Weights of a small mixture-of-experts language model, trained from scratch on English Wikipedia.
Size: vocabulary 4324, 40.7M parameters.
Training: a variant of SOAP for the experts, 334M tokens, 5257 steps.
Below are experts of layer 5 (counted from 0) of a mixture-of-experts language model. Rows are named router (the router's row for the expert), gate (a neuron's input weights, with its number), up (a neuron's input weights, with its number) and show model dimensions 0-255. Each number is 128 + 32 x the weight over its row's rms, rounded and kept within 0 to 255. Numbers have three digits each.
After each expert's rows: "mostly gets" lists some tokens that are sent to it at least half of the time. This comes from a sample of Wikipedia text that the model never trained on.

# expert 50
router:121241071143197061161105103143055107165115113105094166113105131150147135128179066135154183143142129085109148073125130106114130140115102169146127143153153110113104114104139109160126123184125100107164133136069129138116093145111128177206133143120163054100116146090144085096126104154123121079139135092067152098095164119148124161125102143149123074105140114053083156087146125197128148089106173155175138077124132091092106159168193154130124090174087084125109101131212136094083160127196148162127100223099144147098187157120112169119115116092093153150079108086172147139159105110126075178159142144184143055166141111082148118145104117129122165137083157151142121159092080126130140163082076113145112136144140091135109083089117137117117061121142116120111150092130134119137130118147133
gate0:135133191189127142121098111174096117084110102084115118135135130090124077192120122119122146159107121116219111089161118143139085048160173155160114188132129099087106090068175124134121096166195131134144164128113064099112125125128182104118058130139166122190109126113057144102152074147077060118167093109149053135165098147170172103082151101095123169096137133094108147108107169169081109105136129075096142165110102090153146130148151127104120117198153149158048110173144109118117063137149093104100108186072116063100130101104121113131101128142126147095139082133104116128172118115160138112135170169119096128088070095131083074145092122160124162088169078129100083123142131128121122111171125131189147142108143107074129043160125127123131115142163076077178141165129106101132142149112133
up0:137145192191115140129109109174117132097123097083140128129115132095125095167121112112132169166114130114204102102167125142131076046172169164154106198131146104079087068078183119144140099171189124136146163127124065103108124126128166107118046131142173128196105120105065144100145087149073061132179085104148053123175113146164176090087164127108120177107147135114100140122104151180095104108141131067091120151109105104152156138157137109114135114201157156161043115171147114109094086133167101118092101185077111054109134100111129113118103138134124136098159091145103114113165118127129142109116161179128112117095073092139104071132090121157141153115182079102110062102150122132124094117178102119182128145105163098082139045171125141137140121142164081092160133179129129119143141148114139
mostly gets: "\",", "\".", " Championship", "—", " Series", " ×"

# expert 10
router:087210067139180079155119111121105040166094139114085157105084106143171125175156077106152154138133113069096162145135081079104156128091101167116126132117115164112106128115144148116125142216128095078115128143064143148123092146111149135176140143103163126112114131088093102095115092081105155075135153094118116096101165094159123144118116143100159129075102103079089124089138096226147186112104208158171142099131160106091111165139193175143096090181109143157095071104166130089095131125185170126140144168135159142085150149114136186151142157108096091141162098101113172116157063109105094171136160148174113069160127111081097092144119168125140190148078177157205117161146119122109123164111139118150131133130148093147107078100073141144116064118159116161119161108139116137143117123183110
gate0:130135089103184122105067065132116081167202082082097161130129124116135102168198137053144137147125154095105137138096158073140175139101114144136137149171120167103120094109135111082129110131178087112162113139164135129126118155111138157154138073134134094159177118075124160136120107124122104081124167108142131099141153111147130088072124128163166135141134127065100114067188156150159158128089158186184074124110192167132094179158070145115148109070089132163087088072183126138122107119123187100156132172088123164145112142117121179152143116123112129110152086107111114106166103085117129142167117081207148099144139118145150150156131155101158194105113113164153097133120026112104120125162084127133167104096131117167155025095118148161066080114094081105120162116149121110077057087107113
up0:157112139090142143113092078147129096144159124082101151146148142094157061176204107067142149116110169082092117098140160114133173098088082152150122110196120136090109150107123118086107102123231076131177121138155136130142104152081113158193136043139134146129169143089095110138155095129141102091110186128134139079161162145132107122093132128160173137150170137094121138050169124156110164148096156136159064137157173147105149193117096070122087125051094111165114091126196113119119097155107161121160127146081115131139075151103100186181132127104137133095134105172109101124140091091144140130178130096169138126124127096127153134169129150157145152103115137207132116130087041098074146109163111125147112123124132119173157043088107141163061082113103142090122136147110111135059055126108134
mostly gets: " one", " disc", " another", " side", " member", " separ"

# expert 58
router:159185116132149061134130113120091098182110097101110177123109107163135082133143085103145153096183152089131165111128121096148194155109046163125135136095103159164093115127162116141097122140129101096119132184096122162139109157111186206176122123132130066150087155118154114118108092116082124078127183114117104098124163065146120113150135168143150130084106102079079100059162119186164184099067171140169157078090140156076145192154170191094130092161070114137104091142181111084090110129128173129123095193098158123119167174129109190117190173093093143151149080123158145123163110141114104178109141151140136111197148125096120107145096134148120203182116129158196144132106096133111109128121136111135145093146150105180088091125077129148134073094154104136109144123158086120103148093178086
gate0:148134113086142144132146154128120125117145143126082177143113128121119096109103115162132120141156115146050090103150173156185116129164064153109139197161146084129115076102097160137149127125098112105089156107126167096157141079168139131141152097133114165175075103131160110100119085104131104143144092092069149091128086128166192110180104162132119159074082063108185103054209143128132113136158154142135159184068140179080130088185137113084091117123176114102147130141112125108160113144063145088166102165116115160112119143206156097160215114190112104168156143079140070061185150116088119146105081134138137134171089143126079062196104130130177145098113094133151140098140083136132097139151170188079146152162156106109105125105160136137118121137087129100144138146164064123097097081157096
up0:120112151153096112108094098135121118128138120137159052119157170119106158135152142093157123115095143108190168123119086100099143149098191106148126074110093185165131170161170124114094099117158143122158098162166077132134118182102123145094092112119153085106162161145110169173149164136135109136094172143152099177129137083093093121089181094111132101171156169162094148188071122132122148153106086117118064086161104063209130155079110148123151128080078147171107159126157115130098146107191090159125158094133144092158132096079068138090056128087171156102118123135135190189089108105143132109114174148100098149099152114149191175053171100145080124162137147157111107148074148102111152106081107061145094084107102143100181148172111161122166143118179112139148115128124204097170159175095180
mostly gets: " football", " fight", " Football", " German", " French", " Sports"

# expert 23
router:145192037110203077162134110143109082152136122082092168113107110170183105162156095091135150170191117063131141147118120061143215126117110145098103177140127163118149058105112134135104151176119089116139101141085125163120055183078139140182116110107164102149155157092148095135131089095142108092144150097141140106117219121127141122147107121112146111074120056095109134115125155165149173106083152158158140095094140148115106167120180172133120119131099080133092071086175143115084160117187177112150092170138113137136146125139164169143133140094107101136138088126174139123168123139100088171108148105185158095163154134071132116133138144107157178160073150108196152133140086158160119172106086125150146078114151107142103104113089118178092056110152127170177170073160120132138157101158102
gate0:161114144089123118141114093103182117144162085138162143091113118105092132142106159089084131188144144124088142114133051094131131118125109125172166144103116153124183138104114070087165159113143133145103089145144122091124174102079102153146094137136140144129164110123129147113097082098140131125092150140179160079069177090115099149104124126175147150049124176129162092159185153157180109052108110146145190121124109079128176118101082125114065139138086158104111105191148157217084141170155162187133145150160211070105151164160124101109160136093125099145162107087057152181163133120169142103149115106105100095166114091113081159125105191131121150075118116145165125094192116085167098094153167110142169127088081120170195152165143161159069122146145085171129177119173097095106119125106113
up0:110147108151127137121162170168058128117087158101090115161138130147159115131168095153165120059112120122171114142124203150128137121133156137088091106155155108130084109142127177179099103146117108107164159107115130161139083166157146101115160115105122108132093162142135109151163171161107130133153100115079088174181098165129167102139142146079124098201143068119093156089064121110088151200151147122107075144137137180137074148144170133131202116119170109151147141064110091027184114100096098088126110096095045191140115091088129156133107114172127166113100125159202119090102126148094114155104147138147145169100135164143160106128145071129147097184139136099084135162067133176091163153094093164115088118171197137092064110089095097101166130093110176081126081139078166161130134122142125
mostly gets: "′", "″N", "°W", " announced", "″W", " County"

# expert 1
router:139156109142154081141111094087098079128117114127097160125068120146168107123170097115175154114168139085078141124056104091111169137095076207124120171101135123080096111110141101116154120176102124069129152138091169186106067103129157114191115133096140115132124113128118107094108092123096122070114225132137156098105142129118109156114124148133149130088104088119081139082114101166163203120090183163149125110114175109092101192109162142157113119170118103144110081101167112084070114124140167094114130172131151132104179145127161195122101152139086136135105086106182125106155097121107042162103145100154175077151146193103127083129108144110147169173079162104139084184095124138088080183092081131149118154134172102165104099065074134104138072095135098161147208105124082142119131115146104
gate0:091145143139136137153163167097133118094072140091147103109133129131163092118119115146121144129147151153126120106079189113101143142127125143120097198148072081163107114115113157102173127130049129138171100116132172115060116123109156195172124058122134161141110121124104194102130088169053176169076098129151139079100098129166116076109125111190131151114125125152118129110104140139107151163138127114097200070144152144095178153102170163152144091156120208123075094036156126079127150092132154113099130100129159125107127110161116114161134081114141134092090074030141116161163116110094131169113185086099182146155092170094137132211124147165130138115106133176105111121100151112133163155109143116136153181149131127169165140142093195114176122118107127065143168163201155123052140073115098
up0:159109118124132112083085084163136116160167140183121141158112131130094165159143126117125108125127103095135135144158077151159108107122149103147170062111182174069156144138131089168078099101189126104116156145119102130175133148162083068112133186134149085122146133132138088168121181092202084085166134118115116177154162133089144190130149139086111108157127141117144120141152102126134114077128141139170051189128100112169066102153088100116114166081136048130157182192116140131115103151121097163155128159128074123122137143085142129077122177157109108161153193226128137083083131132159134090155067159156078105091176086161105143060157110095141110133155132103147152149156093134114103115148103133122095081106111123085092114102184063164073128157147144183127092107069107147206098157160140
mostly gets: " com", " different", " date", " similar", " Cal", "mon"

# expert 26
router:147170097154141071152072132138116090154119118111111137110118109216151099151161084101148177128137103091128166100107112122094166174157095167107126164143108136105096093146180153102155120157144055083100113162063158169093038134088148219180105122115179101095159141120147101103130092136078174078134189089110118119119146114121092147093094145115190103122112098131067142057143126172136180148103170128179130119127175130105137204118156180155098105181088117114117052110159121084122127124165156109147125163155131122101189141151126155145134146115082124155112071091138163091152084151112075151102141115144138103176111119075143143147108190157138167133074182142154103148117129152109095171111115101130120092131100118139157104104083139136133065065155123170104201089159143104094106086136100
gate0:131133141166129149105064131109105094115093187075107134115092202080103131166176172070136152183126110115075119110168105132182123122141150126103173082093175123166137133169188133116162162138141153094123098103105108162158124106098075161115119131131083133124110105098150107135182177108120102126095090164125153130137104147142134105069161129147106061186161074123115097127151086115087127149129176137167181165178102140174099107076111153108134130107158075075140125087103164123130048151108161106124053142065091161096114160062119071155127193120141078156093113129095175155099110184094158109082086129106108117117114113120102214097096154095103124113171124131124071109168096123134168137154101153135119129121133041142111103153092168146157142205111095106157138156087134101177165167158120
up0:099130160085124128099132168157151168128119096184157158138140085159122147069054139126044112119117082141142166168146102132112134158099121129122100108160094093128120130084144121143046092101163064189075144190145101087128134181136118163100200105160153127160197165155081120104050097149082157147190141138112104193110118110144130159180065141093174152150107163121170179120119121143105135133086135130098125132112188094107125055161105112074139142159128136153147127188094042126164131098132094152066179157176131121134156068146102174114125078159153091167125171096137136105098154110168086168145164133108109116116073150131161127111131116139137102121105156154127139130142146116057086116125183132133159157143164186104109110103175133086133134099112148104146157100167120116060092111111177
mostly gets: " rec", " ev", "umb", "um", " population", "ource"

# expert 56
router:135193072136223081173084091161058079174091123131096167147109100172199138125151101119134168124179144098119165128125082072114157123119088144113123154129138137090126092100156145125129121134105119073131099187081155159118102163130151154153119132120174069135122143097130098086090112139090116058131206100124108086063182112126137120170110169129163085101104059095112137083166144162174146107092162150185152086098143103109113164138146169086114089159100093121104079103184106108090159098175178120140110179148146133071142146158113188127158128083052121151131089116128151090170093125102079173148152104183177072153113141070121128154125144113117203132080131158152110148128093142136105146094102117124157122106133112173086068109096144150109076085152115143117154115128145129123115131160107
gate0:130140079110111128086131159156056138137134154161069078152142072125128127142169159201099105104150108154180150142130115159101101117123132116111140149138136102028126129119132143197095074104077146079138095168071170164166127163181182134106159105184072068167102116111144092028139156129105113121136130137092095074063162167073143066144196060095138132162114138119162146134152157067180139128149123130091098120138116132154115109151116141078057079150160068079133106112155102181127161089138117100118098117174101113091105124129108191148093100117105121075101136099083121145140093181120143142107137124131162123141131085094082089153121160106101144126195102090108083136135106152141139066125136148137125089143114167133150129126170165215142135106117107103172098132141164096130110146161104
up0:132138106132136119154085126157074110135117176162091062146143095159149102158171122191110140133103130137147142068169097149093111203151139148088190178126136078078138171140065143138092083150065130117156080121085135154136138148156128208144186122133123091111091114091098108072150077161101141111133086111135147070115145159111132079193134105107096094153091093131140182153142131109161139118201200142096096087124131085118109141130136119094097081155152132044082089204114112139107133082100113085123083109154157136092125147100071195131101117129114153083065082061096058115125092175125064181172127093119133115121104151092101099149128090187119139157147141142100170149134135109167138109148116112115103105160129148102121172147152155177157135082167089086134108111117126160102159142157122
mostly gets: " was", " is", " were", " are", " been", " became"

# expert 61
router:098195099143178097158131071153090042133127099085096156124076112135154122155155076110157142132144139095090186106109100113124181138126096213124092186114121109122132107134140163136117141173094120075096159185088116164123095108089145160170137151095150115121111120133139115094111139120125125074123177135141139081094180143149097177125106152120150117109081129084078121072155127215108238114119159154219117095134156090117092160146156133136122129177088077130087082127174134106096137130139181146132143145132123123103110129158080193119123134093054093125121123084106119116151139106119101118163128132177182074130103157069124132109100174081155214158090131171159114134119104115110120132102085120122127126148150115152129093096131128144111074033199130160143176091097145138098096115148100
gate0:080114137115104126134093141091147097138114133094133134167176144096102083148080104116116173107154123114083157075132106122067142059105058169151130157156179138119069110107131123148097146151195110161153125150199129155154127078157123131089102162074140182112133154105119122108175115162034099174156112144137174101075129179191143135115062141157113176097100128170114128141120125171109071053113094118157184150160190106121148107130184115117134169174137133051071149092141140144119131121098135207123223113154130080146130111143132148167158133122148076152097151145130099099165119120110143083090136107137150082137117163102098128123173087097189185088111141150154084163139109129131148154131174093136100118173156155207119085146137131166161130151123144167069096151170135152132099176126122
up0:153136117135121128114173111172101153109153110171133133088078115152144167089177145128147089157103118142173103173123170134167132172152228093104122142105099113125185176149146127114132113119086136106104117095062123104090139170098150140161172085164121092104103092158154150151074108102226163082107161106126083164191134069078110126151185131094155072132148117086138131116162154096145166218141166104090080110112091135140101136105060141117124095093120144183173106151117131104138121140164083060141048145105123181113135157114120134079099130145116172128156092095134153170087141115130123167177146139114115168122144095149160116113085155146062064140132129114114172084107142144117097071114089164128164128089089082048114176110154135110119115093145118086198153105078135098133152075122111
mostly gets: " Location", " sit", " Coordinates", " Preceded", " ear", " ground"

# expert 16
router:140162098141138075159131117160098100129116115103110134099108119174124136181137088101143156177143132068107152112085091128136176109141113156114119141113144146096149090096104159097136133154082131093150108093066134171097093161132153141152063114066172077086103145094110084076136086140091162064125196088114177143080134113128091172115150129093143122094049087113081109122193102178164165076078145156209120107120149123091129111136191180073147102138108098132088068143192111104084117096151159101168157163117126149123139163114096156105150110110116141138139128082143140098173103104134089172125144104215118062150138157081156141156139138119117155137076185141195136133109142151072074179126083117123135081124142070103128073094124155121109064117169082140118166090126077085148113141146120
gate0:140128157122144120147124180121159115175108122141098103154051153062162159068089130141094143133155133153104173127032127140062138083147169145154136151132123068115119149153109131081186128139099102125145128093150129153121163178187169111171165130154166123143113174077080076137114119124095119151170184110070208160134145122077113201106100149113138148160064133129086122135102078149112168096073085094118133182181138129119098140109076150113162119121154121189151120150139130085128106111156117165148126107187156054155147167124111123118068053138116091128165161181171117143127141131047122117147163140086125114134171140119071134142126141107128126187092112118103131097096135138076081109110146076161120128161128090147128032130140050105138126132093165096087122150099112122145164130085169
up0:109130106127110141107129088143097151076148124118159152108213112189097096179152121115170115117096132101164076121209118104189131166126083103114128081103137184153136107119145109161083124114159154150116116167116118102128092080070074159089085131108103120117137078182188196130144140127152124106096083137182037089125116136173140053139164129125109111096192114114158117130150179110147082160169172159135133075072125121150162123146177092148106123144100138057100123105113117157120141169103141102102139146072094197101109096147160139126178204116150157148078090076081144119133123135216123147096090118162123140133093100137185118115132119127118120082165145144176118153162119119169164138144129173090130141090140157104127225133115189158112141119172091157168139097151146127111103132171083
mostly gets: " Paul", " fin", "ston", " tri", " Pal", " points"

# expert 55
router:110156105131141050175154116158081109127106106130083168071065126200154150159128069126176159124173119045095129115128132108185162072117121149146108139155143159080157097086100131105125132177118106057144149123101144119072113149130095123143066136119173085081112105103143140077112099105107161046098153121108207101106153108137106143161151144105142103089064132115101151130155139184146157054098204178196132139075191114063091125155155176128125098165084104146135105131192152099079156111141170143171142153114162159063167149163129197112168123126086157137122073084110155118184126107117082120164111104186121089153138167094142117110093146149164157125111132134169100136152125121108136148119102106113126127117156112153089098123104139142122062112163107155114141090113085113138157090157109
gate0:089124128138121141106115158138134142109156147132101200106117102163131049158073131189143114123125112124066151144158061140157159086107103137168146163119129126076178139072067156128181089095093157164123092118093164105129191143169074115098056143136099107142151063087119170125117053097120148095066168189081166148114163165166138141095110157104164108131105124174165121101091220116170094065074169090122106138102142133121098108145158164104185089142109120124113131128092112037165109118121098061091197099146107142082114106139184168093134101129149068141147159148122092170144128125097136094157103097135166165100086112149148139142101096167086130138132103092115160126054107119101104167169153154150173137113162116164111143109149144144084126140088152120168120110117100127132107184155125
up0:145131103132126106096111112143143125117145114121162149183107130158100117159176104185127152123079155145109122083112158141164178144109089111149134147076108115119145172106159184128121107133115088121086066162178147152174092105108132107084161130200156087081150174113131077167089046098145050138105078172086206175091114156146105100099140087050100114096109142128120053163153175071093131109142143150162108178095222115148081112149148105115117119126069132135095145142117079109099065091139116175144129119058132151159138124107086174059174116096102125148084180093102102140109136113115134108087105150139134102143075106113153117172147090124152126146102134149116097133097116153157134181129183120127154120068123093117091125129137150118092130149083087091185122097094141145166058101073175
mostly gets: " organ", " author", " special", "isl", "ission", " military"

# expert 8
router:148196087131168091161080109150094066155081124139111175110095094147168131160139110123138179146143115078134142124113106073113141154124097187110123128142110125122128078111147144135109147183106084088147144185089135181077053166113152157169157140111166059097103164090133119085121111103106120062139156102130139128127167131141125130143134159146135133091118120092087109088127104160181186108100167151195146073131186120097092174170196202121122074159068106104138084130168136070071137100150171145140138189106135114105150144101129216120150127145077134149142092086144161108162083161101088195183146140175156093171124149075098124131109136142131183138069171195172136144099122135123117159118043109142172153122129096123104130118104110149111068096173127125095159113127128103141141108149119
gate0:145099092166110091169064151128184120156146110183144191076137085140127096151092131135171155096108124132142108092128110054142121138129146147084132126100139121079077179094191112091152120166126094114098082140158119164131115121171083119136130188157168116165116170106092100143151107103118132131121122069140129124157204076096034188114169152168087092098142118086143137105126103136091137084110123104171190158120125079143097114163127200083111147106109109154126063128129127146154143068146087153075126112129110171137151133079121180130187134109148177162165151152053137042131116125145080102185093083143148133178171123141076105130119142182078106146101150125181100212128124115172108154177065146127119102142129178092134120103164095145153127140116147147170118141155143098152084116148149
up0:135092102159093102145060180121184128139121100192156158062124090133122104151113139133159158106100104149142094090102124056137111176116141132088132130097115092060085152112187103088167120142126114126087088140154135150150124153170079113116122181170151119160105177098102083143138129099134113145123092073141099132162200084088038187122163132153095077095148098102155128140116117124086118128123134092150168172122138106149100097144118206101105167095115107145129076134105112161133163062148070161056137109135108164162162122095122169134182131136151162145156170140083146066105114112139076076177084087129167155185158116152083127131111151163058087135095141143163121205102134109168126127172068151137133118139108193103146117084160083129146136157109155164182139124176134075134097103147149
mostly gets: " \"", "'s", "ry", " '", " my", "’s"

# expert 24
router:136189088143140051132143144104073087165104075150135180132145105129162112208141064066161161147160091082099106151131109098123154144121126160160154156115119163117132104100125138154134142163113046057126166163068148157110063126117127176184094141104132105070143165084122116132130080105147118072107157100143112070120153209130122151158121149107128080087101104094129124110169135145122159094108142139187118079137147092068117136170171190100115083184041123135121089105174085098102138142150171123138119155114130157115167125123072166083155125088073128139097081102128177133111122118117082181139119117200142068134129117090116116151118138124117177120086134141146127132111091169107113210161080144118130127112151065159097067129106142115145069137183134156164174090124126125144137101147135
gate0:194127133139124127090158112130183193147115115159127099133131175101120107119129094134149120165147141087119088135110114131085143157155131146163113172187117086113125114156123151168153129123148122095103106134143119119173113134121143151131078092092147111140147074147080098140197151135093120100118139151171130167194146157152110156170136139133072150133138166111129130162255140132110116120118121123121099043122086098098115117044132126133133141123079139160184148128109104128176149141154125164132150105074116195184096103150195167147122093133115141108100114125148075146152097174160133150160109116154081092163124107117131111101116101219118120123114073172130092104078138102086140161139105099083062091105073163078129057059142142155184119153146093101122093132183087102187233083130166
up0:178120147138127118096152118117188186137123100150136097119113176101112115137139116113143113166174146085118098133108096119097130158150137149163085186185142085107101111160100129163134145136156123105103096136137120133139122126127160147135092090107178115153144050145080108142185142156115142106111148143168114166197145154132096167146142128110084144121141165091128121162254146137118130125121109125130073042119100070120119134025123136146122142133083145147148144098125110125149173162159124165081153095083112193198112102145203171134105088132107143111110099125140084147139110158178142137152119136164080092159118112114120125096114097205116110148132081163136086113100132098079128148140097090108074098111089176072150074060137138165189105159150104090112080121180115122185229083139177
mostly gets: "ful", "ota", " natural", "onse", "irit", "ision"

# expert 7
router:118176070132222068213092129159091067198145132094104165141127132155157164134149108147155155158169091085130162147129098075113142144112100193155125101143149155132134103099132119125136161180102110086173135161059124138096094169119141136180138162109164063149099122101165059135134066137112129071139171115125151088087163144161093182145143144134125085127094117101050078117161126184161178063104131133208160058128152132092104137176166168132115120187073098103111110129195101122105145154158174149123133183137151131144158160101130160114119137080080139154111107129130147111133131094113062136095110165193135099176090143085082139140111139131122152125100123150150116173159106161146125185148096132143122132113170097156119103111092102126140046105148122137103161088143136115118094136154086
gate0:236132091121149140082095098175134105110079123080110142147141118132145081166149119150161098095118107118102132095151185104152088133143147102141156112182115098116108126064098117126087201123125159114159093102150143099071104125129172153162109116134123119131133100138121131101159077163056158140143108093127196124154043115144087133124088174136159086164143150090121150082194138176087109105138103130165151146142143073154111132207130133128182115125108169098058126192153120142153113153143103130115083145131184096130083194089119114109174135127114197120103133120107142136161123054161123080125086154204104126127087107148103099188140116147080094127076065121147130191154149161132124143174150118143170132169058136112172135081156127137104126164173096128109111115184123148146146186107068
up0:024121179155094127178144179075133170164170121180150114120127152100110186074110137114095157171130141148174120170109058149089156132102127128129094124078134153135149123175173138130171058126130119146094173159107114152191178158144085100076148130122119120129125154130142125171097176102174106126104147169109058143130201121105162126127159092134081189094121104148130106176064126065155127134123150111099101093120085173092140103047116118110082149129139085147182139080101135128117124107112131135128179116120082156132174060161135130146078097143130068124151137149156121121097165189089142174111170103053139137121171139106136144093132130113164145110191173132111118061102097102130126127091128126105090128092186126129099089190112117110147139107058151124133142154068144099096105098145185
mostly gets: " C", " B", " North", " W", " Que", " J"

# expert 36
router:174207067150185089194121120131125078168090078131106171165144116149244163126163075189159183151145131083120154136086123072131167132101130171163109170115131158138125069097156151096135138149124122077174131121105109129118071146108133153163133133108156089128131148121129064126133146133118127087115185129122153140098180143155119152148106148146139105086102123064080111075152123158154146109086139134179124130107121113060104132149160142147095074133111103154156117092195115114102154144178164116117119196112141158121166148128137148122141162137061157131091148149152164125144110093134032157097157152217187076161125130068137125118115162098089167138073133124117117130126130161178138179099145153164124077131145087141145097077106137123099048120161098167125183090135120083135126111140114
gate0:204163082146161135152128082144159102142095130105125112161121157129142089133136114157103150148143134127100182102197122085131107146203155116136101129102182104111097058055138114124092101129117147147119091141171058147125122139120048124143118162171185155158121074131064146178092169138097087133108112137132120127149121136231093130111154098149051130148145182137096117107120129118164170122121103167143143139116103124105154138173164116106151159138139092175071132100139101135184171189139134163087088110052181170122086109112140165157144174150133182120160150085133135181172083069093131080144153109144189130176124140132124104131062158158101089167142058169111170181154127161149138147179134167089179080125103145140121167159106141096088129141108178130179114129152174118121090131143134
up0:064097173099110117122138171117113136120178130148115130081145106150088160122123145094165083109111116119147063157064138200111155074055091149131151125143088147150153195209089158114173140129144099109143175117070175111140125120134188149112148097081063116093130195135218100081173095108167147116129144128116156118105132117044151142137086152121180109110118071120133128148140126133094093128147148096132118134137150121137115128087116147127087107102108177090177107162137153104067122064116133119167181145181066096137198148146126101112128087099138074144089115150125115066086170168165126187119115140102055121120159126110132166138181109095153173111120204082143108063107125096115107114087122088164076163142144111127129084085151116163170120108146068135084139116108101133145155108122126
mostly gets: "ić", "í", " Racing", " Ram", "ón", ".\"\n\n"

# expert 49
router:139191054141185061163104092149097074152121117113093187138098113166174131159147097131136177139178126060103178107108087083103171119096096166153109151136151139145108098116170131128128155170122099095134138145083126161144098160125170166180129156116149068111114130102125104100098087109085104058135165100130148092100173105113131143130097146111154103086091094080093093093150116170148172094096174154196166079123136112101109153169186184126129092176086124117120092105186120070098163128182184159132148190100155110101180176117097169157138144088101149130102091104162181106167115139113070141143124120185156056152113145079110143146100142119132187159073144147157098166123122161128118156120108122127110133105150101165116093109093114150076053069182108146147177120124136136139154109170109
gate0:159133142128141118160110089121124107169082119027092132183151098164169156114162136101132091140173113069156139107152145114108145105095103133121099146109127115116161085137128194097163072110113091119149147128114176143093117146069138079079164140101158135113144112158110093077100182091084075108119182138092146130120157102096072135123135179183111136077065120091103140128155138115186144049125123090127126092078134112131110111142163160114106085122122146201177123159149122077146188120148150099155094169128080089146154085124065177139230090084143115211041132133145133152137128153153128126153131155155149114144122201156094148113066174099151132137114131081133074129146184091112077119082073155142104141151149114163117103133138160113079081104164137106160142101117116139127084169151146
up0:094128081130116126077126143125142119090188115197143148063090153099097094140116119146135150122065113161116129134114098144145164171126151109123157120114113162144096179105173058185103191138125189125081117122135111111143152079144120165190114133184118111155094152093131112177102078143152186147133096110146077091120105152161172119143108066067146135164157105148162120124070132144097132205132133147135137144172142153143146146152085111160124186152136109085070093113099128138091071128114126174073166099138160196101073171151157087131055173134106139082234123142094134135120136114106115151102114110133109123106145064116140104154185100168108129138135145189128176154140048155166156142194197088098171130092099119097110149125145068131179161149097103147101126139164151114138170145100139
mostly gets: " would", "=", " This", " mon", " artist", "-m"

# expert 17
router:153154079164133027143113103140061064162082137111075150093145081202151111185135096051142144176142142057127125121125123107091135153141121144113132121111154163117119106138120144097119133179124117092132148152038130162091107184098151147169096147101152120132103107135149138101114106086106147052138169072131169123106170117150118114124154147144127101109089073103102081099181141149167133127078157153221132072107158103130114135136211184108110102175122052150118072142194118112091155146144159132133106188094186127070145139102076147104159127080079153147156089127137154105164065143152073156142131163199153063153118133111116130135124123109150157105100166144180120141124135130074120159122086135124088099143171139119117117089110148132134071100180103143097157106119141115124112128152113
gate0:095122127134118066101113109150109151108101115171120170078130147163170089157106103176172098086149162138134125156105157130160102142167111111081095183111149137053131134143132038106167064122133073106106215166132172091124164113136097138094119141154111164078167170138085162123143135088150087100188121062040123112117187168140081080119180125106145079109181102104114127122157122111123116129069151119174155156168110049120144134105160143140158174149133111200144128124133131130090149127059104152105092110067114150082159124118152133087133161074143169111085140092181128091076124178100100148175169090154149118123134117161037122083162157099137116098108107140079127137141131172076115090099095178128076131106130164143163131103119151133138130130111076120124098136127102142186147100156168
up0:153129130135133191152137167091138103145153152084143089188130104086082182080163166078089163177102087120105130084149106127109161133094150140183154073142105098210148133108128213168079199125130181135147065089120082167134098136127145111152135104088144101167066089099176093140111138175106181145073125195212134134146080112119180166139085140149105156135068142152151142135083140137107134141186110131103097112097156209144113100163096115129111083107134131079114135143108128151168087127164146102157159139190147118162098119127097110147106104171107098141182129166081137162177143080147164094064104156091110138122134138094211130175101086157127144132166142124187143106093125074169147170161152099101162128150130109115102111153151115126131134119139175160134161131122143099092089162100098
mostly gets: " announced", "ion", " President", "aper", "acy", " profess"

# expert 30
router:114206062157177065132158102151112080183114157134085157131125136150175096152134123090138152143173125061097190104097087059134190182102075189128098192080142110101098102120195147128129104210090114075141150140085152141125076189111148161170119128111199113121114147104157107107106125135099150073155175126124148097130152121139118159143113145133129112107088112115094095105147124175156175121072143139213133116121145120126129165105135138170092115148099134129152086105156149094100146162163178116124142185131112160104179161172163188154119128123103114151119135101131134111157108108122056149123144097200141091138115149082124091150066154140117214131110167155134101125111115124083155186125139126144132145125154079173107052112097147125085059123164095164151184109123154130155120090121123
gate0:158202096130172123088058126141118075144128109078097148135115133185182120137101089172118177081125180098117148136144069112130139171122079129124095069130102125198081097130123097056111135183135149100074127090142135170093097161149150109145096150184146111180140129154169080100076101123091070101093154082131147143130146104108125133124126144188157122117102056075130101118117122147167118114095146141143138173070152071099136192128141126123088101125102065107096094027174129114104115094171199187089108172095147167086163104115128158133153121115103106149099068145106098129204133122111106092169117120171169117141117153121116117170054143098110176145119180089139085118136111107138094135107126147148137112132080105134140171123103105132146077117166140133187200119110170098146132121116139
up0:078204105153146129103146201074143123136127113111063094148103128143150146151131101153080120147125146146116179162124073117122155168113093114124136097156086115230105098120143109124119082126120182119059170100077136194118099170118098083169112144169133119176149130098143113134099100127049103112098094082130125118141148119167131112168143139163198096112060115139128130142106144139122116128135154113101154162095140133135167136138151150043117111046155098120182178101089128135075120054124146158101151153112140103113133090099073123097135122161112048128135140137089171218164127128114157147154159133154215160132133088089146143189126068126127147162123123128115083164078095090128080160097172187153173140170140100114152178085079105169123111114133131126125182128092138078147123144141110
mostly gets: " res", " sit", " non", " Sant", " requ", " Sa"